Experts of a small language model.
Size: vocabulary 31516, 40.5M parameters.
Training: a variant of SOAP for the experts, 8600 steps.
Below are experts of layer 7 (counted from 0) of a mixture-of-experts language model. Rows are named router (the router's row for the expert) and show model dimensions 0-95. Each number is 128 + 32 x the weight over its row's rms, rounded and kept within 0 to 255.
After each expert's rows: a language model's description of what the expert responds to. This comes from a sample of Wikipedia text that the model never trained on.

# expert 27
router [109 108 109 135 115 148  94 151 153  86 137 163 108 113 139 139 181 174 164 144 158  89 104 155 168 110 147 127 142 164  69 116  98 122 107  98 122 119 119  68  68 137 176 121 110 108 127 115 181 112 115 163 153 109 157  46 157 160 112 106 146  53  79 151 153 135 126 143 129 160 171  93  76 134 148  58 115 109  93 113 134 211 209  94 194  86 153 162 122  74 133 106 149 113 160 121]
What it handles: Capitalized adjectives or nouns beginning proper names of organizations, events and titles, such as Air, Red, Super, Food, Special.

# expert 2
router [ 74 118 101  65 157 125 145 186  67 128 153 123 135 125 144 101 115 123 142 189 139 178 134 168 108  96 118 120 147 120 104 110 107 155 107 173 120  90 107 107 144 121 113 158 128 116  96 103 139 153  99 152 173 106 144 108 112 114 109 149 169 137 148 152 124 143  86 102 177 157 102 128 194 178  70  83 106  76 151  88 117 178 189 146 154 160 124  79 141 150 145 163 142 130 102  67]
What it handles: Articles, possessives and pronouns inside quoted song, album or work titles, such as a, the, My, You, 's.

# expert 11
router [134 125 179  84 101 185  99 156 149 156 102 141 141  64 123  88 124 169 131  80 113 155 178 133  89 107  59  83 168 175 119 119 109 162  82 128 126 157 161 171  97 158 159 134 132  97 113 108  81 167 131 139 103  85 119 132 121 135 154 161 102  91 145 150 179 134  67  86  93  74 116  98 167 144 153 141  86 143  77 128 165 142  83 125 168 194 101 106 148 131 164 102 141 184 197 176]
What it handles: Mixed group: table pipes and spaces in stats totals, coordinate ″N marks, commas and periods, and country or company names like Japan, Nintendo.

# expert 22
router [104 119 103 129 157 123 133 138 180  94  80  71  94 176 164  93 149 136 173 170 126 107 185  68  56 171 150 125 145 118 134 105  85 136 135 106  73  93 139 125 117 145 136 150 176 212 106 156 161 160 102 116 108 113  94 147  76 195 160 134 127 204 103 139 137 118 138 105 115  84  89 123 118 137 122  89 110 127 121 108 101 169 148 113  83 112  82 112 157 137 104 148  63 182 142 148]
What it handles: First pieces of split words and foreign function words such as en, am, des, der, as in Frankfurt am Main, devaluation.

# expert 21
router [159 147 149 111  72 196  60 149 137  71 174 146 113  83 112 111 145 123 141 117 158 154 125 111  56  90  96 105 145 122 101 172 128 134 160 120 128 155 180 138 145  85 123  76 122 106 160  87 117 118 143 116 147  94 140 101 143  95 147 143 102 104 169 149 149 141 103 132  91 148 136  92 119  82 117  96 110 146  69 196 158 128 125  78 184 168  79 116 139 117 127  88 124 190 153 161]
What it handles: Spaces and symbols in infobox fields and geographic coordinates, e.g. the space before "40 years ago", "(age 27)", or after ″N.

# expert 53
router [109 127 115 141 154  78 146 109 123 128 159  40  95 128 103 115 111 152  83 120 167 160 120 108 106 111 103 149 142 120 149 129 149 153  85 141 127 151 122 164 131  90 154  75 120 175 131  96  82 175 101 115 148 189 161 178  96 111  87  77 115 117 107  93 162 133 183 136 107 120  91 140 174 168 178 126 144 123 148  83  83 170 122 183 148  84 196 155 107 136 167 120  85  88 131 124]
What it handles: Forms of be and linking verbs like was, is, be, became, remained, and "as" after serve, usually before a predicate.

# expert 51
router [149 140 175  79  94 182  94 166 143 139  91 154 141  64 138  94 121 167 140  84 107 165 185 132  82 109  65  85 166 171 125 105 112 171  80 138 136 157 156 189 100 164 166 148 128  91 106 109 101 156 129 147 112 101 115 129 138 128 143 150  95  98 159 154 192 126  84  98 113  70 117 102 165 156 152 134  89 144  78 139 162 143  83 123 149 191 113 119 148 140 162  94 146 168 201 170]
What it handles: Decimal digits in climate tables like "−4.4 (", table pipes in catalogue rows, and commas in running lists.

# expert 25
router [160 144 150 123  81 198  86 159 132 122 127 117 110  83  97 136  98 146 180 123  81 187 149 133 119  82  84 114 169 162  94 162 110 116  68 135 153 128 161 145 115 173 166 165  95  88 168  90  86 150 123 114 113 128 101  85  97 141 165 164 118 117 101 105 164 129 123  84 119  80 121 120 133 135 129 144 112 176  80 144 172 105  87 107 166 203 105 101 158 125 175 134 153 174 153 200]
What it handles: Single digits and numbers in football scorelines, dates, years and table headers (Lillestrøm 2-2 Molde, Set 4, Heat 3), plus General election headings.

# expert 17
router [132 123  89 132 172 147 145  64 120  91 132 154 151 122 118  90 117  91 108 185 144 165 118 103 121 122 110 133 159  89 161 122 156  59 159 149 127 128  79 167 150 123  77 138  88 141 126  98 178 157  76 130 119 122 130 155  94  93 109 129 141 103  82 165 142 159 206 141 181 153  97 107 154 140 119  99 145 113 152  96 168  92 186 139 142  82 142 151  64 153  90 118  81 120 107 124]
What it handles: Articles a, an, the and determiner-like words after is/was/as, opening a noun phrase, as in "is a Brazilian botanist", "another", "sole".

# expert 55
router [186 117 115  93 108 170 108 148 144 183  67 100 120 100 121 117 152 180 157  85  97 185 159 148  76 127  51 108 170 153 121 141  74 157 124 140 170 142 173 159  88 173 162 167 109 120  95 129 111 153 140 110  88  97 125 140 130 147 121 141 108  88 159 167 161 109  74  69 127  76 103  87 151 142 123 139 116  98 100 138 147 133 137 187 132 122  98  63 164 166 163 102 147 179 187 153]
What it handles: Dashes, pipes, semicolons and commas used as separators in tables, tracklists and lists, e.g. song – 6:32, empty – cells.

# expert 42
router [125 165  93  76 141 133 104  94 166 167 135 121 112  94  71 155 160  96 148 120  97 138 125 174 116 104  84 164 176  77 100 129 117 157 125 113 140 131 135 111 135 153 183 154 129  67 201 164 159 130 195  90 127 114 181 158 145 103 129 137  93 112 179 183 189 161 137 160  75 153 166 152 185 154 130 160  98  90 143 150  89 107  59 126 148 181 102 112 121  96 134 109 161 171 102 101]
What it handles: Numbers in geographic coordinates after a degree sign, e.g. 41°47′, plus population counts, percentages and stat table headers.

# expert 38
router [163 180 133  75 176 163 141 138 134 104 104 192 106  57 114  98 174 133 181 146 157 123 186 147  67 112  99 143 122 118 126 138 149 164 135  88 152  90 121  96 127 180 109 145 146  98 159 122 164 118 124 167 156 105  96 159  98 138 111 158 137 184 214 141 112  98 166 136 123 114 112 158 156 120 109 110 164 117 105 147 136 125 138 118 133 117 136 109 105 117  97 155 157 188 180 140]
What it handles: Unit symbols and separators after numbers, such as sq, ft, cm, ′, °N, and pipes and slashes between numeric table cells.

# expert 31
router [105 121 170 117 131 112 144 160 174 162 176  97 146  91 107 224  97 165 159 146  86 147 132 133 106  58 107  98 128 141 148 158 109  71 120 111  78 128  97 140 105 154 155 207 139 155 116 129  78 114 115 185 111 102 145 150 174  87 160 144 117 127 148 115 115 120 123 136 134 100 154 119 128 151 106 125 119 130  83 155 105 134 213  82 116 152 174 151 136  88 148 129  96 172  95 129]
What it handles: Short vowel-containing fragments inside a word after its opening consonants, such as Bh-air-ava, Cl-air, pl-aus-ible, furn-ish-ings.

# expert 10
router [139 130 179  77  94 186  98 178 146 159  85 140 141  74 127  96 127 174 140  86 102 156 171 123  90 100  56  88 165 175 120 119 103 170  87 135 131 150 168 173  95 169 156 142 131  98 111 109  99 150 137 133 104  86 112 121 121 137 148 160 109  97 139 151 185 130  77  81 107  79 117 108 165 154 144 143  93 138  83 140 172 148  88 130 157 186 102 109 148 136 164  94 145 179 206 191]
What it handles: The word born in opening biography brackets, table-row separators after stats, and linking words such as of, in, connecting, née.

# expert 14
router [117 128 166 116  68 142 121 163  75 151  90  99 149 156  97 115 113 169 126  81  96 144 157 175 111 119 100 130 155 143 131 143 107 152 142 105  91 154 154 159 135 166 158 142 174  95 138 128 112 146 143 186 164 129  68 112 118 206 119 134 123 148 156 143 181 158 133 134 136 103 121 169 169 137 104 125  75 149 137 143 142 157 144 160 160 159 129 188 161  93 168 147  94 187 196 138]
What it handles: Single letters and short pieces inside proper names, especially m, as in Dunfermline, Fribourg, Kalavants.

# expert 34
router [112 128 176  92 111 193 100 197 176 147 131 131 156  77 109 133 105 168 179  84  89 137 144 128  97  87  93  82 179 167 142 143 144 132  67  96 132 121 136 117  88 172 147 169 155  83  97 141 102 182 111 147 114  75 104 122 100 110 132 108 110 113 135 195 169 121 126  87  87 132 150 109 161 155 166 107 130 146 108 122 182 134 140 138 137 147 100  86 122 137 126 103 190 182 167 167]
What it handles: Second halves of compounds and word endings, especially -up in heads-up, stand-up, runners-up, plus pieces like ase, oke, major.

# expert 57
router [109 189 157 183  82 167 112 138 106 175 119 172 185 148 133  88 168 154 175 161 140 130  84 156 196 120  84 148 157  82 131 153  79 160 105  67 188 124 157  93 157 120 160 155 159 110 130 123 136 184 175 123  64 139 197 110  98 154 156  86  84  98 168 123 146 119 130 182 132 109 136 151 172 109 150 188 143 151  89 140  63 150  86 103 124 169 105 146 199 152 115 107 110  74 130 109]
What it handles: Field-label words in infoboxes and taxoboxes before a colon, such as Born, Location, Education, Genus, Website, Head coach.

# expert 48
router [105 207 144  99 110 109 139  93 128  91  80 144 114 106 114 144 144 163 116 124 124 159 160 102 182 142 106  61 122 162 149 141 101 152 147 112 181 155 175 171  94 124 173 199 155 129 156 113 107 158 139 130  84 112 116 162  92 139 139 141 132 170 150 219 144  94 127 115 113 151  93 112 198 102 127 125 155 136 115 136  86  96 124 119 133 149  83 104  74  58 118 128 157 185 120 123]
What it handles: Unit words after numbers, especially "in" in heights like 6 ft 0 in, plus km, mi, lb, cm, sq.

# expert 0
router [146 128 179  83  75 182  96 170 152 134 138 129 136 100 137  92 140 170 132  74 102 163 172 111  61 121 100  87 163 174 113  86 101 155  84 130 118 154 149 186 107 165 126 148 125  83 120 129  92 147 162 126  93  65 160 138 122 120 150 150  86 102 154 148 188 121  68  99  82  83 109 108 132 161 115 156 147 131  98 143 167 134 100 140 144 171 115 119 152 177 171 120 161 167 186 173]
What it handles: Colons after a main title in citations and book names, e.g. "Shays's Rebellion: The…", plus pipes and spaces between table fields.

# expert 24
router [190 105 146 161 186 148 129 145  96 183 173 151 105 157 137  97 113 159 129  89 140 114  82 104  87 120 110 182 135 140 184 146 153 136 150 166 148 134 104 103 104 106 159 128 107 116 134 110 139  80 114  90 107 168 164 153 155 110 152 122 132 135 132 120 157 142 185 142  96  76 104 107  84 161 131 105 146 176 127  37 189  98 153 151 161 122 137 130 203 191  74 135 127 146 109  96]
What it handles: Pipe separators in politician succession boxes and election result tables, e.g. after "Succeeded by Robert Wright |", plus titles like Deputy, Member.

# expert 58
router [148 144 149 108 166 166 138 144 147 145 113 138  97 106  64 111 111 104 142 103 138 164 140 171 124  75 152 156 110 155 145  89 152 154 162 133 127 130 183 145 110 176 183 138 151 153 156 118 117 157 126 129 124 132  42 175 129 200 121 136 143 195 184  96 163 123 106 128 149 173  72  94 110 116  92 141 168  94 143 145 119 151  87 158 110 126 128 129 150 184 110  88  76 152 182 115]
What it handles: Single capital or short letter pieces starting words, especially standings headers W, D, L, t, and name starts like St, M.

# expert 15
router [152 153 165 127 136 121  73 167  61  96 165 146 114 136 121 107 148 100 176 153 100 100 150 130 127 121 120 157 106 106 146  85 163 110 152 130  94 122 140  71 155 179 142 115 218 115 100 161 174 149 137 104 105 110 136 163 104 141 206 110  93 105 143  61 138 110 179 108 130 135 119 160 142 153  74 147 121  94 129 115  88 127  88 152 165  99 104 121 147 140 166 105  81 126 139 112]
What it handles: Double line breaks after sentence-ending periods, before == section headings == or new article titles, plus opening quote marks.

# expert 46
router [151 135 186 146 119 152 134 145 126 126 104 139 119 156 109 145 153  92 164 138 129  69  87 143 173 107 146 135 142 152 101 105 152  82 120  88 125 110 156 145  95 103 128 166 108 100 136 147  99 151  94 101 152 125  90 131 158  83 102  92 179 120 105 168 137 142 171 119 126 171 186 128  95 125 179 164 154 168 110 101  59 108 150  73 158  82 152 109 120 123 107 114 112 159 174 152]
What it handles: Ordinary nouns after a or an, often body parts, colours or sports terms, such as knee injury, purple mask, stolen bases.

# expert 28
router [126 134 119 100  74 142 158 161 200  78 154 130 149 128 170  95 135 194 141 117 124 152 107 125  59 103 148 117  88 127 116  96 120 181 150 167 103 139 122 125  82 121 127 156 166  73 121  76  77 169 100 111  67 127 121 158  87  98 120 140 115  77 151 105 134 191 106 125 104  93 120 161 168 123 190 129 117 133  81 102 177 103 127 139 172 184  83 109 126 146 144  92 171 196 116 142]
What it handles: Raw byte pieces of Japanese, Chinese and Thai characters, plus odd fragments inside names and formulas such as Al-Mehallel, Qaeda.

# expert 30
router [187 149 175 135 125 123  77 131 143 133 126 147 124  43 101 116 117 111 115 158  77 143 121 162 113 119 128  58 155 126 117 124 143  61 111  75  66 133 144 131  88 102 141 188 128 138 119  46 151 161 175 139  99 138 128 123 121 111 140 139 109  63 147 144 182 110  95  48 178 169  96 216 134 119  99 154  77 134 133 119 124 114  88 121 167  83 112  99 114 179 156  74 121 127 169 142]
What it handles: Double line breaks after a sentence, a table's closing pipe or a heading, and the == heading marks that follow.

# expert 6
router [128 161 188  98 105 127 126 147 174 144  87 165 136 147 143 156 133 114 124 147 118 108 119 162 150  74  99 133 137 151 174 192 123 137 106 110 117 105 143 130 115 168 188  71 162 112 148 108  90 124 170 146 162  80  94  77 152  98 174 104 131 185 143 143 175  69 124 137 128 127  81 174 132 182  84 123 110 167  83 147 130 135 134  94 132 206  64  82  92 150 106 139 139 173 144 194]
What it handles: Numbers and periods starting table rows in track listings and seed lists, e.g. "6.", plus pipes and row labels like Win, Loss.

# expert 60
router [100 115 109 112  89 159 114 130  96 139 115 148 179 106 102  86 125 137 154 126  98 145 138 177 118 114  95 131 152 137 123 156 132 123 155 122 169 140 174 137 114 120 182 129 168 181 105  87 119  98 144 114 129 120 119  56 116 150 154 149 144 103 149 135 176 119 128  78 145 126 108 125 176 138  76  48 101 127 126 110 141 179 125 156 124  81 101 101 185 132 147 148 108 131 109 118]
What it handles: Possessive 's and pronouns his, their, its, her, plus "The" before nouns like father, own, death.

# expert 1
router [ 94 112 155 104  88 112  98  98 111 157 116 140 161 105  97 130  43 154 113 139  99 133 117 125 130 116  94  71 136 128 131 188 107 135 101  54 102 145 115 185 114 151 198 121 145 114  72  77 146 148 124 106 144 160 137 153 119 111 152 143 134 136 114 138 193  60 145 112 174  81 227 161  83 146 106 196 161 131 116 103 107 136 107 174 139 158  92 150  43 157  94 125 115 168 143  97]
What it handles: Word-final pieces like -els, -ats, -ks, -its ending names or plurals, plus the colon after Species or PubChem CID in taxonomy and infobox lists.

# expert 4
router [139 152 116 107 132  85 127 174 169 133  91  79 133 107 153 101 154 124 139 180  92 122  88 181  96 121 127 111 152 102 145 136 105 126 120 109 145 153  85 120 200 132 138 167 139 160  40 149 118 133  93  83  87 126 100 134 179 157  95 109 159 173 135 118 111 123  97  67  72  93  96  97 118 173  66  92 142 155 100 155  75  50  98  92 137 179 155 131  52 121 143  89 155 174 105  59]
What it handles: En dashes and spaces between digits in sports results and tables, such as 4–3, 2–1, and number separators like 10,069,000.

# expert 45
router [172 124 137  61  72 198 101 177 151 144 126 130 164  86 121 127 133 135 133 140 118 164 114 101 112 107 107  68 125 113 103 130  75 170 132 183 160 110 102 135  71 139 127 160 125 134 132 105 128 157 125 187  74  83  70 134 127 114 149 160  87 109 168 183 180 178  98 154 130 121 106 108 143 185 111 138 114 112 124 138 171 176 117 140 167 167  93  84 161 152 130  89 167 158 122 171]
What it handles: Plus and minus signs and spaces before change figures in election result tables, like "+5.5", "−42.6", plus dashes in scores.

# expert 23
router [100 105 170 201 118 146 128 146  99 154 118 140 111 134 154 138 168 147 116  94 106 167 158 128  86  74 110 173 189 168 115  88 107 100  72 100 123 104 149 132  80  71 130 111 119  89 128  99 147 141  87 142 111 170 101 135 101  64 177 103  78 125 148 155 153 189 147 142  66 146 132 124 103 170 146 135 138  64 123  92 104 148 125 125 148 129 107  81 169 198 154 114  68 169 120 152]
What it handles: Nouns for time units and months after prepositions or the, such as year, week, day, late, March, May, summer.

# expert 20
router [ 82 154 185 139 125 152  72  81 171  77  99  91 121 114 125  97 174 121 128 135  90 134 149 101 140 179 183 156 136 133 166 155 146 132 146 107  81  87 140 145 166 154  94  50 146 152 172 102 112 161 124 210 194 170 112  77 140 106 156 180 170 171 147 139 145  86 118 115  96 196 101 121  98 102 144  98  73 174 137 106 119 127 182 115 120 114 112  93 162 196 122  88 126 155 165 146]
What it handles: Month names and the comma after the day in full dates, as in June 8, 1933, born 7 December, Died: January 14.

# expert 61
router [153 144 110 109 145  44 154 133 158 103 111  98 161 120 131 131 145 161 131 155 157  75 128 196  45 131 121 102 105 112 126 147  68 159 133 102  66  97 106 112 127 179 142 167 134 135 146  76  90 113 113 103 102 112 123 153 191 133 127  75 112 201  90 101 122 118 112  88 107  78  78 169  90 111  68 163 162  93  73 127 124 147 111 132 129 175 112 123 149 106 169 131 110 157 112  82]
What it handles: Subject and object pronouns like they, he, we, them before verbs such as be or had, plus odd mid-word fragments like re-he-aring.

# expert 63
router [ 99  88 162 152 152 116 168 153  69 116  73 154 148 147 142 182 132 128 186 143 128 133  96 189 107  66  64 140 142 143 131 148  95  77 140 125 198 174 118 115  83 172 148 124 158 106 107 154 109 139 182 131 124 109 114  86 156 122 127 173 195 109 142  67 167 132 155 115 117 126 180 118 128 138 107 130 106 125 130 151  95 179 137 138 170  98 130  65 139  89 110 114 152 118  97 154]
What it handles: Music, film and broadcast nouns, especially in album personnel credits and reviews, such as vocals, guitar, music, television, soundtrack.

# expert 62
router [168 148 166 150 161 145 131  79 114 158  87 119 111 108  62 102 136  82 177 111 155  87  80 120 124  97 123 119 163 140 105  76 150 140 119 169 206  77 125 130 170 172 149  99 155 104 153 163 148  96 160  98  94 113 104 147  96 144 102 111 127 164  82 113 105 193 189 120 131 109 168 146 181 183 153  97 108 131 162  99 140  75 135  66 141 157 162 122 126 147 105 126 152  72  66 153]
What it handles: Numerals and quantifiers before plural nouns, such as two, three, several, many, these, thousand, and 000 in 20,000.

# expert 52
router [128 114 165 103 118 189 101 145 121 161 118 131 167 103  82  88  80 212 125 103  93 140 196 129  81 127  85  94 170 149  89 115  74 127 101 137 150 140 140 181  77 155 137 123 108 105 126  87  91 110 147 150 116 117 102 123 140 140 187 139  98 129 146 148 162 134  99 100 139 105  89 120 159 152 167 150 132 124  94 113 166 134 115 117 149 188 126 114 111 134 126 118 126 154 183 167]
What it handles: Pipe separators between cells in sports statistics and career tables, also semicolons and colons in season-by-season listings like 2014–15; TFF.

# expert 49
router [144 110  70 130  66 120 164 105  78 175 110 201 103 102 108 107  90 135 142 224 120  84 166 168 113  92  55 126 141  97 143 155 119 130 115  71 182 122 179  93  91 172 138 171 102 111 103 125 223 114 160 131  99 155 142 106 112 131  92 147  92 181 174 189 134 155 124 160 121 160 155 140 157 153 131 143 159 114 110  90  66 143 137 109 122 160 160 120 139 142 113  80 140 102 152 101]
What it handles: Field names in infobox lists of places, species and players, such as Congressional district, Total, Elevation, Phylum, UTC, Runs batted in.

# expert 56
router [164 122 185  99 151 159 133 138 117 158 174 108 109 112 127 100  93 171  93  80 125 103 140 122  97 102  98  76 156 179 135 109  97 122 114  81 139 121 160 111 104 185 150 138  80 114 208 129 123 105 114 193 113 134 106 101 116 130 109 115 114 143 162 152 191  72 111 112  81 111  88 125 120 127 109 108  86 120  80 115 106 181  94 154 132 161 137 104 131 128 128 114 125 190 166 156]
What it handles: Short capitalized word starts at the beginning of table cells or list items, such as Pol in Polka, Mark, Man, Jan.